Experts of a small language model.
Experts: 64 experts in each of 12 layers, 32 SwiGLU neurons an expert, 4 picks a token, a softmax router, a shared expert of 64 neurons.
Training: a variant of SOAP for the experts, 629M tokens.
Below are experts of layer 6 (counted from 0) of a mixture-of-experts language model. Rows are named gate (a neuron's input weights, with its number), up (a neuron's input weights, with its number) and show model dimensions 0-95. Each number is 128 + 24 x the weight over its row's rms, rounded and kept within 0 to 255. Numbers have three digits each.
Before each expert's rows: a language model's description of what the expert responds to. This comes from a sample of Wikipedia text that the model never trained on.

# expert 41
Nationalities and organization names. Nationality adjectives and later words of institution or team names, such as American, British, Medical Association, Los Angeles Dodgers.
gate0:105132134104139183132111127148135075158132152128165089122152130186091116133154148116087139103112119138125124119122134144118098071115138103123112126149113160098114152133119149109126104077141111148153158129125114133112118153119125169169138127148115185177103120094127120174130148128131159142
up0:141165116106085115122079108191144076150143122163084147162172135072127101116121134102099126152103138149116141142104148126089117126111135117127109141157137125110168099136152106130129108155161111158103172139147128142127117127074135155116103124142107126113107115127120134123159146140164129155
gate1:128106118114115113088132156149106135151143146129108142141138168194088135146123138119117130136152094102119172084149125119086122112108112141107110156142068125131121134134092140146133129128133117095103107153111122135079120101154090138173136116101118137105124122160127147116086161098143170085
up1:175114154151121123093124126186104085120158123135154139154112104101116160143107138113133112127101122122156144147127180104122138110127111124102095150102105133143141089152128148132104108161173127155157126148097103118164111083143135107070128092105164131112097126136152143128110112090126111120
gate2:143132132149138093108137132117157154127156161127132153143124119164104127126167101131089133074107116130148102115162116084161099114127127090106107096118151139131109151121140140115149136079117179151149131078154154180145141153150126121151079145132134115134093158134135157155141145151118130147
up2:124121103116170137125073116112119120121135118148147134184101127166107140181101145126158100105146117139119086143132115132156142105103133149115129185153142142176132148092151129110105111122130156121162128098103093102103140175151145128141153164131133095114127092109135091115137162140121095112
gate3:150129184118120149092143175155146190147116125100122114126087150112181104103128120112163137117142145110167103095141130127119126133167152098128075096125106127130149130116131114088142129128134143142091135132141140131096119108109130157146105136178134115153111105148139114126113141166127125116
up3:130126127155118088108134143146132136117117129095125118139123132162125163145121117130157149112139149135143104091132141133108088143137157142076125162108118159122141116155098153093122163137136117117164178127163151155115094111129133103159153130102102129117144141157105148155163077096123110147
gate4:149124135140122143091134122105152150132159114140108133110147144132126141136142127123151123100135059144145145140106104129113147143150117100104146155113103114097104078085074141111149127116161141142114154129119122163136150146118161145112117115116135121143175119086142135123140126158179109133
up4:137131131172171150097079119136112129145146119115176171121140128142151142100141142162114099158087173132094133134107112124108131101149090126114162142123098148119126141117120146125147090140149109129148129139132121156119141106125150122076166127146166113123103128127104166147124166156105137201
gate5:131117108133116112080093142147152169103141135105128122067167135174124126123124087141127110112136069171121151099123135127153114127116122149136074088108128089106141139113151125142131146131138138143132086096116095154113112122114138143121124139095155146138170116128118121119107091131143146152
up5:172135105100120108119118103150159129117126137144178146110122135121101150136140116119126143158132142105097135151156120110127105128139126107109153081160092107139152103143107080153157168149114150139165177152132129102099158114115144118142132105147130173162144126116146126123135168174156124124
gate6:151159155139120159111105127119131121121157147124142118160121112156147140105076137091103118151136069103132158113130147098133145152115116123159157174116141141089123117118099136143085142108083110144123124138164113155092170120110123151092089148145088088084133117127134121142122153118150150099
up6:135124115109131118137107142098117135182148155109166147097104155158134148133112118099095148146090109136148114179144117104120110164082117104117078139118088110152121094141126142162099113131072115123145168145125122171116135148197091141105116114159133104160127126092155153150107137146096136168
gate7:095109135140103154119113112098156146113116138110149135100101139152122114123151128146143147091165164124165115102129116147124109129114116154124151104116114119072141147110145116097144142093104095131167121156103178153108108124118138132090072150145083126159184135115143135103136149173128119112
up7:101109127090132112110130131144105137146117094107123114141122083159124092155099174115077133166164162153160130128114098190173163105119139116134122149104106118106118166147121126125145143145145126143116138123103103104113184127129116119135094137108090139168129108117161135124110101150104122167
gate8:133127157163118146097129132144140086168116074128070148129105110137098149174140149106118116138160115128123084104156157123080162205161112151150155119133099112104134148143152105115110155116139152132135087127157121113109124115104140174124120152149121112095189112123136114127125128105137114104
up8:175108134165146111096127167171112125139124136148109131140135126127110127148117104138113156086145112115128133128088114152129115153118130092099108153158148098100106170111123155145150125152104171107106110143132065137123111132105133127097134119157099100142117170143108144145122130109103138115

# expert 18
Coordinating conjunctions, possessives. Coordinators and possessive words joining phrases in running prose: and, or, but, &, his, their, its, 's, the.
gate1:179107104117104087127170115156115159084106131140115140194127137099130107143158114083102138134114126118158111155148114184142128159129141123117118111160088158114142114162130139131120150107143114115141177130113135131104142085124120119123113107118134124132145072157126104108137135137157087113
up1:118183117096141114141121160118156114129136142120106171131118136127107145110113096158108133137110124150086127145134152104133126088139101164169148099133156129178144125115151121122185108194144111108119099094098105145161162144102139123135146131165162117135128142190116105196106139148126165168
gate2:111112143126085138123121142123098133129097151094140150147153111137126107141130111161163091129114162076159116143105102109099127135132114078151149105094157118141083161132111130095113106168143136123123111142172137144107135139122089113105140121137152176163122127145144137152144146103143146152
up2:124143080091121123134140101116097127137139146110122177110133149136137163132088083118134149093143126153173180101128125134139166161143140144104113117116140121120183146096127103153129083128114125154124116160126077120160129108136130113129166165163093086124133134135145102160062153134147136117
gate3:104149137162104108130117143110152143146095122149120146110104161175129143133143141133140150067079139140168099117137111173118125083124096145139146148137115097144101103146091130099159128129129098133121137156116144120139132189161093107159151090150158120094156136147151105143179142137117134124
up3:093161128143115104108100146088106117118120105094117100090111105112129121161130101104129138107137121137130098129109159107144130137124091140133152129166122138135132156094148111141133110114120125144119141108107157108130109168109143105144170117184168142100069131108147133095077092119143130118
gate4:091145151110132100153123169089145161121161078175122096108129168177120113156144127140127139103147108110107161101150132170121077140167125153118143098151131153127117154139120142149111099105139109120124130137133081149152142125127096089140092145113114146131130143124104126162138137162156117133
up4:151153142125137145123112115140134142115113143137138121146152124137117156143132158138135131122105157124142152157112120107128104177130109113078105146157176093125106093172139107114157132141118168131140091135181127169136144149107131144181111155159125115111129124138157155138134093129120143120
gate5:132101136116074146127134101124102160142159136132123107117156122120120105126145094133163151103131156133100132106145137142078105185155115103153127139135115144171135151089160137115165097085140103102165140151107148122122085070164138145102154123142114150163130092135105115122146126130152122161
up5:149122150119131136166138110079129106159118135112132113129176125150063139120101099135136118110156121155151102111172157110132121170131133158130130095135136087093127148117126095131103126130077097094091135085120096096134167131105120096153105106132086143102116101128129135121104108092125167070
gate6:129147125122134093131103113133136142167081143102138139137135104137146133147130150105121138087089116131152147124165122125143132129137136127122140132150123166162089133135164147156123148092137138127137111115111130086117137130163153127071130145113202132134169076138132145101130120108163079141
up6:132149140156139151112107135117147108070124159106127132116072122125127101132131133089112158158115141083118168156118111142147155127117153088157144164127136092118106157130178140150120134159106110155122153102121093097162100145109117149179105122136090144153129126155122121120072124128107151118
gate7:171115145143125128131155119142130122117154142142125157134149109127138157184146140153118116102089128115122124135112132156121119056135147126127093126139112119106092118132120144146128134111157152107106172168121141124158128182143112126150126157126126170144121112100102153118150152152148132157
up7:091118149122100138112111099112167152116137117155112175098133111169160112118120131146144071129117082120122165109104134135151128123109144114097103112108103192111144131114115138136125122103092117133103112159130122130142171108126063126104094080135091141095090143084090127161136184162156081133
gate8:137129127087114103117157122122109118143198140132169128105089102105150132111109116158116152143131097133168124120155111145125105138162130119122100124178096147130157108128139173097107146108129128080134089182132158138091103083139107099098130121150126131151118135161124105105096129097143169122
up8:082115109140121154115136164117097131123145108128130179144163154118111119134099112151086115149155107105121116179127082124149145143128159088106126102091145116131113138145146107126138155142165110127121139117124136167165124144115173138080149100134122107129087145127124096099077120171113124101
gate9:125145142109118103123129138142103157141176154138166128093107097099147086077132145153121154159078139141147131094122075145115141118085115133101147148121139168134143093144085120091117101106172093147170131150123146127108142127187162125120125136104099129125132125177090128182135146100147104145
up9:159142117124141093141127097131142127113178114117163112098105126145116156088107122163105114081133137134138124135114165149141138160102158151180103160141130182101163131120067141076125158129139122120135110118117176117150117123104091125087096102155124137182122135111137089108142136142139174119

# expert 12
Relative and demonstrative pronouns. Pronouns and determiners opening clauses, especially that, which, who, where, as, other, some, same, often after census figures or commas.
gate0:121102136118145160112132121154144138155117131148132159154118146154137108100132125115149101158117104128133147132133089119143134189167110089097157098122093127120152121118080098108159114084127203139112146106136120116074093154131125119147103133158119134136122074127102139154097123074131125134
up0:105132154098143116144148100145143128146146109140163114104134139104138117161127129154151117081090129141134182158126134120162103090117110151148103125135124136145130101138099131163157120151134095109141152099152160121127152115115126118155181115115159095158139171105137142120129164141159157118
gate1:126163078158095103115150103086149140106158090158103097131133128130141121131126101147109112094144150104144132114151120170103111111155124105091126123105137123104127127103087121129099127166186123144119123121123146102154157079140103112105081141089130095117147093133142147119153101138141057125
up1:095097131135127145136128128121093131119137165144169143154132132095103136174133134131112130155122124117134099123083103122174124062082133102153116126094081114159130112158118115152117125136113168132137068167156094151098153108154134124145181113121132134133132107116138141169150133094167173130
gate2:130092172121095088105144098115095074105111097118123151146127156142152165139165121143161111163084144111167117152111104093098140113189123111090161106155168152133107131155165168138140105125129125137113147132139098133117066117108108134109130086130101160119152151154098161155133137127119088128
up2:106151110179140113113119099166114115138132134147172130103120138144116175103087137122105126116135117116123194118102115152129119143138154116089112135124142121165145100135117114173081124123127162136152105109108120111164134111168109134138115165086139129130114112111154100099120147175142154140
gate3:159134172101094122131098086056121144100111107119121150106136114167126130148143125143124079091179143106178146126134126107165095107105102116146100103129130086130123138119097113141117087072130098149106119114129125147128097169129115115147161135080144138080120111115178156160140131157126137146
up3:156080100129102093136123117127150081105090107159112102164108125125127135111149151139163151134135109095133170121092135113112124112120118121109090195153139124189130129050154121121140143119098115140167101116136104116117121093134111159121131127137120110135101091094130103102114134134155105140
gate4:116154140103116146102127158136105102112105092127131130113098131157172122135127115193145117128113114125176095152103085131108126122105120129135152135134115110113096159142120110092097122179177077133137132122176150158145120138109134114115136076124099179126176094132142151150124137165129131148
up4:155119097112161129106129167145095144099092121116149151097129131172140082119130132125126107095127160111136058112150100167132152125112109091134111137136135080116122132116173146154130093133140132142104100131141156164103095148110129134135105118124118139184110147159143120118156100162173083101
gate5:110136115141126104162173138144114154110108085154130142178183091147151104131152105106120132128095113146120119078147140112153153119098166146150163141096136109104125125122136154092113129091104139122140133095131133152101145131109187117114141132138119136126155117126102122165120148121094082148
up5:154116121101116124120129118137119094148103155089118151188128145104113189114089122133125124113139168136120079133109124129131120117138129142146126138143108148099128121112150129190146108128108092099132126107126130139097131115130094135097109143146123160155110177134143148123136099071172149110
gate6:115134152108130114091133143117100116122127129152118183098099150170147136139150070115091107153108135147095143118119133118146138163129116128136134094138117116078157132144150134124086102113118130052132147105138109118151149092105140153130097109135143116117106140138150167105102131129157143160
up6:165137134094123139125121098117126108147115143078122106144108123124129161184103164119112145102185147089119108142116080091116127128195105111103114134114138122151139137126120106125126091132132147108140129101163127080106097137141181122095128137160076175113175133139108105104111157147149123116
gate7:153094097125105153137135088094127123112109199158130159101078144170127146127130107109095149169144153117132119102111139109134052122139151128160096107155108140138137163138148113135102105128112088069148162101154129104103122129116112117140119159140104102129119164156092136122146151174142132123
up7:108153124102125134126113124140122117120146129121150147132097124137132116140094113118088151166107113158094105127089126094146135105130153145118113134127095117133092092131126121138136105147162045112119159133185137110110128139103132132139156101143121117119123129137098144127137162160119158161
gate8:129075183122103121118128164092089144081136128112135118128122120153132117128112130119140172120118103117086124168108074145118124114139111115127152122140171137127105122132088120145126112120114092162101163122145124076122103162129125089164140135107102122157125141093159139113116140107106146139
up8:096152108119182110135093092125113145196162151113114106092084156083141131108108182114106126153136112137166159116109186119093119116121147158140106132115180142167136106121135135100107135130121135132124135133134138109096122145158139117091099140114160148145103107148109129142138148154143151110

# expert 27
Openers before foreign words. Short foreign words and opening brackets or quotes before non-English or bracketed text, such as de, al, o, the ( before authorities or distances.
gate0:139141091140116122094113129089088123153129147135094130145137150086128119134179086143138082095125151127142119108117113186144110123129133104151123129124146128121121123183058114130109123160151128162105120111151106127113135100131136153103172103110114130100105126104142147151120112107122139098
up0:090141126130132132116124101103138161106165125096149093109156101121079179105135125110132157145132153113107123186162171098128116127113113154140109140122054117117149170118134143120109136145124132133159121092124167142156137142143148140113121142128137143169128170120127092137132143139147129145
gate1:153124153142158111114125144092171082134139143106138163135084185137157146135131138113090120126113181069102147086157137091135104118117136110140107175103155129097134096145148139148123130113096142105094123127098127128121081157139145136146101198133114082098121082158107172109125122122112151131
up1:118133108134177165112160095066132125161121136141119135117136117133125121102148118078154110170156187139143135171150106143143111130126115119108146117095155103152172147161090147160136138132155114132107126116144111114146156141147129126138127171145163147147156155109103116142123119131161100088
gate2:142145151170119125093135153119134132166082116111134091088169137117114073095141140090129149125136142138143131112151145137135124112101137125120087133136147117131132130145143144133115128103138155126137105155111138163116140096095094093124142114163124137123085120134107087091129117083113110105
up2:116126153092136121127148140159107106136141122115126155172103142095146084129124126147147093122148115115120088131131147150155080073103127088139105122120160137119119100155165150123113144128115160135126151155112116180110121097144106131138145144123141120136106122138150137107091125126146133114
gate3:199147183126118086074157193113129099146128137181092119134109152128149135069120140118135133137118119120092126117135179109117120119118116087131126102132175125097156141141102138156148101113113122115109106132136168119108105110135121123177122120142115124154100155103116120123110165152109109117
up3:098109150180123105132155118141086164138160087074113142127116137146148105130179119117090129103145116128143137131113113118144139095114096128111160153110090136180094132101127112131120115116099119146196145117136113100180147119133138102097135163122138127130109087115158120158136118151166160120
gate4:161130161107150148081104219126156118154099139095100143133113176118112112150095044143129147126149133156134129154138060115132140130154135143147117112130104145139158134170142124071131120144125102097126135142130164123118139111122137145174120110093164141150095135142111110130118152137121110131
up4:079087104158129165124126123145160115150128118130176123127126153170133147129133167156160124171105119098153131157137122121123087159096124112131120095101098139127133105099106112088098149104122201142122156177167136136137108125086094081095111147101135118128157113130124136114139091123148105142
gate5:109143150121135115139150144140147053052139133127135157151087115142131135121109148125118113132116126140130146141125130155122105154091120129171122058147180141120140163122082113143139145103081163141102130111140186150141124117086127081131129126116117122152155071142118123176140137119106150139
up5:122104147139068119116104123116147101108136112141107138099108116091098136125145150144137117097114123126141154120100135094174131124141110146139129126110107147094111125125143122127136112137112143158116164160126144133134161130141148124137175044126152161106118146138117151107176129155095102098
gate6:118118138134138127139172137135102103155124161128154093098103132113124130120104153142084139123125178102105131094132116119146152109152171095118174089097155128168107131154138150175185173202111137137110146120132144109092144128133134135138103142137139107100116120130120129157145156112118111117
up6:121132144113122107148150133152119132135083131147191087110134136110105097127132130105094109136120120123080075119128100129141139112142124082090164134140168128134124115141185167095123181150083133157122132114131120137095121126097097095117144109109106146115145131130111156120077102106122148121
gate7:120160141149152147116125134111112105094120126146120110111119109127163127090168132111106102106128115138119117116155177133155137135088123132108125092120136155085147132187133144130138140119105150088122117130153114140129120134114121138125146181101118160143162129127143133111138178089116162124
up7:127196115154083149125118131139112117100141135141095160139145136099132135103160143110120107091141159115108082093085126127135105106134107130113076147130134124097160152089112133116141114117145115095130110100131133194131175123089117163104157147127178109146113119134136112126148100085133076114
gate8:139158178118135100116126155086134094172142107116112142122101083117134141110156114100090195080148150101157156069132111107114109137140163131189083141124119142106143093100142159140133121110104114151110059150100098142110112137122143164123111177113124128144108171144128142118125112105105138131
up8:117151093130135093129103112106115180135100105144122120139092127092109155107127148177096095145122142144127115122109166114160079114135141145137088123144128136132152109138110144123151172141133108143170127124158104110140126191160091136127148167121121155132134102075099164120130153160090107151

# expert 34
Names and award cells. Pipes and semicolons after category or award names in tables and lists, plus common first names such as John, David, William.
gate5:106143121150134087108149148128147167111120143121081145121137129123134125184111168143127167151165142123133108125110162128113110123128120144128111111128102137096109128151145160108151125142159143109088125118116096088131150149137112140134102164117131126122127117107076119184105123118159112156
up5:101156178146151153114162143147163101135120123125128145144125124144135132147103158124110129122138136118103128145133162105150125116117133139140143126162085122121139154150087145092130135145130114133148106132136164109118133154141090131104089146118119154149135161117108158121115117110157159124
gate6:108106125181088086128132121073116098135100131131101150130139165131128107107155116112161094112134120079142129158130132119116170101138145106132131099132161135099118120161173177119117112083089134120121099142145106139069113147124117114114180103128141097135093138128133126130134115156101129114
up6:128101143123133142147125086126144173131218127175144121120138125119137161119115122148121108135146102099118130129156142124111138126118115105123154116122124125101121154177099169081123117135125125104147135116147132134134134108172149126132145165138096137137150133143104169107068123092147151134
gate7:152112159128126171101104111143134157119123114140081121131168139149150103105143149125107075094117162119129153082160142155137129125105152083133154117104190132107109127144106109142149118049128159146136128127191111135149102141113141142129064113123094140118069143156156161140090107089157128119
up7:109119118122103144147145107137158111160129117132098141108146141100132138088143141116142100105154131092148139116080126121124122118095138117150144076123117155095106101135103129099154130112105132146161119116169105131106095114137130159169131091112117112101101128131151110163137107136123073078
gate8:141151157108071135118118147133178110162135146155109131116112108116161129165128141102093175135121120115103116107122120139127120130129123123153136128103150103144094137131117105108115108115164110160090142118141131145069087089113111157119137144125102122122150121116159139163104184096143159092
up8:122155171081132127131151142130165128109118135143114111119129136130141107129102152115135143160120123077073102108116130090106110137101144142092116144150125092092118093101153128120106154117105140132087110111114143164159148128149144136116074170140111139106127124074133173142104120103125112115
gate9:115152138146133114072145143151105142135162104137121078112148135122169143147139146141111128158098163146118127110137100103130130129154129164131095103080122104071150134167146118132117099121135166128148155081157104139153141149116095123143104095107137102114146129137142143151101113144105122160
up9:107163145156125142129094161127146130139147141133126088128090113097155118078147123147105117146091091177126139131114121120108110113113116122110137082135118102092103126139166139159130109125121135105123080166124075103089174090120136108130153093115163115099164116173113092135131187125140074099
gate10:121124148154135112134100135082134126079094134131119143141113112114115128118155127155117150103127129111170111135115130126131135138172111123146113126151133151126138126162160076090119150110163150099115115123124149153118115118130134145151144103083158101136134157086145122116151164152129139085
up10:101139147095127097145152139114112119093128135144134145105145148128117113088116138094122110148071134091166083071128143127102144153121108070130076147114166131094149149120113131128110151113083144105104116162145122150095115143116086135075152139173111146139163131123142135114152097099125145134
gate11:129135100163142123103140150099105154088118179096113140093122131139162070105148110119102106121150117099111109077163158124123116128156138144131135089081117161085097157148151131127132144125118127137139150115148122141113125134166155139135114090121109121138148106118165139128126145100097137129
up11:096125124106120141134106110148110133117091152177143136123119108121161097148149152108123167108156132117125110151103131156129139140110099106129104145149115147123113137150160103125114142101066102117129119114066137169104114093125171132135115157124078109121099106162114110136124076125176131107
gate12:063136100145101166131114119126142139132134144137153113142122108144151116184146158108115113117138137102106092153093122116091110120128127151119132105161125119155124119134099130130099154159157119115122156111157103082103133107161144165111092139101127162142161118150110136177137137129144103145
up12:145104080153142134137115098108133093135128107147106107136151149063151099101160142101125117162136156103126144126164166123152165092154133085110137132115161145132136124093153137133143150147126133135111112119111157136134134083111108134138101116123138104107097090088084139146142143140133156155
gate13:149123109102116192132127125124107134143113107122147133092161104129124119135124145101119131105122140089161115140118107162104132107135107118128123088136106101153115117135123084146130098162115096130140125108128138107122140109161169117124105146144157159128141142114131087172106145134132167107
up13:143152087108164146104097146137119141128114157161108121159116126096156127073136153081147128108110137132131117152175098082132161168139108113111147105077171101111115160105119113121147061127121107151110130144093125114155116118168158128110184137147144139134145122104129148128121116102114120104

# expert 37
Attributive modifiers. Adjectives, ordinals and modifier words inside a noun phrase after the or a, such as new, second, local, public, -nd.
gate1:147090125148106099117125150149122124115139150130146141157152149174142148117150105160133128148132113166175167108186135168135142110109077125130117109169132154135126209113116127113151137106124128120135151095093177141127151131159117150173115148137090091144114110119111141139105119114114121106
up1:139088145135134121157121122140157112132154132143170103079140113156117114142168112100136119134132110116149112121099133155088161155107129102108129119097144140146134105135144115150113169129099137133148118152143156114075101134131141165123134149131149118098148131143120126087127146133115104153
gate2:157145108101085123103169129148083157088115122142139150150103126138126155107102162122118107093127150155112071140126191140159106115128095141140087104143110117134177094126158125104168155145104106106143156158108128116089135077127139157130151124107142139126121110128163148133087121136125174111
up2:106124099174138103110134119121169132164150078114134109147161128133082116154118147074142131132116089155121155071102098113136175105150144173147142153092116171115130132123112109123174155117079134118152115132158089102126143134134097128151133154137130123117131099073105154107144171142100120153
gate3:096113158132094126128147106130090116129155096147104137121090101134125140096137084163159129082151097130130144139132102109128123130148113143128111125166111151103115106138116135141108132091144117083125125102164126165129158137120136156126130169136141126150104131185123131122156104119138177122
up3:131107168098146114131126140116150152153132122098135101116102151107138139138109149117118116121150101106088116152110121154168182100093177125172097139135091117147143134135153131081115114139164094083119144122138120140093102139101106125150110134127099144162116153144114192131168098124128136135
gate4:153072101177114163133135105089119126101116121124135124134107169165131119140160099119163110147131123097124113114137072172115122072152105140090119146108129162123126119121136156097128113114096154120134172114078148145139166107142109112148095108137079121117109091140159121158088159132126135113
up4:094150145130126095147123133133143137114116148109139147146098117094142135065098116122146121130106147118118103111138117113159132173123155149113160141120176171133154090137124116079106122123127141092126153154154143145163113158164164096145185152132114117124099147111103147153144108157125126143
gate5:162130116114123136127123125150126142160093107117125111128137145129126129085151180098098117152089156099123146064148156102151136138121136153119128147127109105149092116133159161120181173085139140114110118120142141124116118142107173107098120134093183159138152123158133154172075131084110140115
up5:124146094107148098158141129113138075136074131109103141101141154101088118138145139132111174175127173092101140097136167123117146149159138133145137119142140109151123119157135118143138120113133127165101155111122147133135155151140161112124128152090136130113149140171146085135106124149131150150
gate6:147135089144111134137097148113135166127125097142139102121139116126148167189168156076149131084088129161118133117140131124147121147125149116162135140158102112103112128099154138099093136092103087124115151148110102096135138139160104116126098159099117127100147126114131108160082132163095147130
up6:125103139140091125155145152126131107126097117141119114122150162114133127128142116140132116169120125121139119072118170131107093139135166122116162118107061121122120109086127183112156101109122120153166138130116138154133070127154081151110117089115112149154129122095116085140107079118127127114
gate7:123081163125137176125163138136107149128133121134100158145096131147119130116142114119120117145077133130138126131114139124176118059108119147129116137167144134115128127106134113164125122112115146102160077145171162116133149122142106152105167162104104139109109099156155098143151123116155101119
up7:158084102142138168123107072160146150161166182114135159132148127133130151136136126160148123132116133126133128111126101134155139066129119131147142142162152119106136165124128167115112120090135129118133157158106128135153139147110129136080132127133096195103149130109154107182134107129156136132
gate8:102135128100118170113130174137132123158132104174106141151109130131081104121123166087145126088117137152125129109079137111134123135063174133121111135091119113076110142088115129170145113125108099087180085117126120147140124143138127129164123135137140172133094120147129093133126098112145142112
up8:154140091150113078112149130109127155139177168159126110098124183135166113136109132171151118154129167110140117148140112102131137188129103109135134112127137130144123159120155128126118124139121124131091152158113100121137115121135122122124117137116131126118117103123141140152102164120184169152
gate9:120095071129111152105133079176099107141135111130096150149137117154152163117152122132123107111131183150114110122139131128154110132145132169116141123146081141139197137144154117120093114132168150103121137122143121135092162129121130151127161096132069125125123127145134116139145106160149090121
up9:118155098168142115121069112107126158156142110137133124116167115120094118121162139129121148096140144109127078169144113151143113107137199139128134100118077163131131126140132119141091148115132078106113113103113131118130133130167140091141139179132135138119118113133140119143179118123140136149

# expert 17
Auxiliary verbs, name cells. Forms of be and have after a subject, like was appointed, is, were, had been, plus pipes ending names in succession boxes and tables.
gate1:117134115129113102097112102124171140113133144144138144145113104158078141156161143148150113141092146119122142126111126136135127188121160124106131113130118155179169158119134116147105180154153117102129131095133083179085119126117165102114106113150132144164074115144127139151134113103093097090
up1:165138144125161136134110144125123115116094127124111104129111133136169113155152128108097165117139112167139146126173089135140127146104097135096128158188126133184113127134098146178124109160121119142115146104132174132123104125130087101127189148073133115133150133145110091165113150138133146104
gate2:112134113123161127116130154105106148094126136080084125168116134161128103217134136171133136096123132091161102166104136101068103126122165165123139115123148161162179169145146133103120140135139090111151117131141148132155107130112128116142118154095144098156137129134123128154096139134113131139
up2:101133101122131130158145148146104148132100127160149093131155139144118133138126083118141117171093134134114109128124131112099118127123116122176094127076138125111120092127156156154136121123097131171089174079111076133091145149122154155120128141147154146112130128123152112176117178174119121169
gate3:102110184173115154133154113134104126123176185145145125108093127167106147126102119105143150120112142129134134147144091138108138154131089079162124144097104108118144168133118150145147143168096132127180191097140134110103113113107130121092154118123144143124157139112144147176101124140159070146
up3:101144088141156131105115142162143183092094133114135106133146123099154158146131129109142096088108114154140120159134143133162121129156133141136105137115126119152106156155189163104117099125176147123131148130052105121167083139144150126153140151093168126149147118120101091163126176133078191141
gate4:096127059118152183108127150134098081102110137139130130133130101121199094155124094109148090130135119153123132141104115119128094171137114128131148122138162139163123141114087148134123155173102141150113152077153139154089129091099124116127100113076115112150136106128119117117143122133143183096
up4:198152151091085143147107109122153131120160119132069152117112102130097156084096181172135156167116126079107117124108130151155178142131166141124103137132146112148106140115115130111146133146143132104112131134170127128128147161105127133159152161081113176120097132156139156167143148158124108095
gate5:104091131118160109135158129125127119165116089125124133111100120158144123113128103147113126133097090091121136162109176142111135125153113153106149072117187136141158149168094166141136133131116096128154136148149123106132149122147170095122167118141105127109154143116112082120147147119105128114
up5:124085115140147124144119114123161156130112115127154148129173125125118097102162172111131102116129132145122114118136094119123158125180102114146098136132095152124104139132112082128173123127131110146110114162139123110143107135122133133161120104122134156115095081117151131167127120147167139135
gate6:115105104197125135082112119140129132107137112145130125088174137114131111120119109113096115093132139113103105163137119143112114114123162118112114148146142126164168139165152149124100163119154127150114145136126138112117137109096179135102130108142139156164176062188136150079097153096106123085
up6:166113155128139136137095107148122097102104104102179136082118132129132148098108137136111151173151126136121108123119119155130117106123132154090156127142107086166106121132137168133096091128132163151150136134118123120102137126178108144069111105150113137182185099132183112119128136124144124068
gate7:130148126103155081129166091134132076128115109137121136105138124102145100170104156112152150091161131123141141135094112160100144187125115176125111100166128164195156119100145151167136123148158137108177137120072150122104128148108141121126142141138144118158122144131116123125122124124122136102
up7:122116116117136149110182129124106120124177115106137130109138141121093165133126107111152097155139129123134104093141147124157110129131086139102148162135194132126112128153106118142099110089129153111141105070116151133141085143119118134090154157078157194115125158158096156122116123142153157132
gate8:159134144118149125097172130109133099132131129091141157141131132100171111097147129144128116129104142138144107094110132125097107130143137111139113140143114155115127112147131127155163104125095155148156098116147130121125149143116129097085136104113126144112103146124155132093135208147084109153
up8:129168138149173107136148114120160114134144094160113144136126122110099124098142199101120111174099139118139143138124127115109127112151148163125142139090142129121117126115154072155121132094172097111119134131120112111111136159149143153143154106134136195083122144112129166148118155146115147144
gate9:088133132176130145103174166106116160170121139125145137084173092128114131178162150108153147096168161130131136096125128109140124099098099156103117078141153121168123132118161107128160140142173101106130136137105108133152093152131153117157125139148128081099134151072090130146129187100115116100
up9:157115147121120095122145133100177145146153097124131140113071114121145130131080160139105132103087126104101073164118069164122085139166090143102135138166121113111141130130163128098117117138128137147160134151119135143118142153131137145142135150152126131133167101164150146132136104137096124136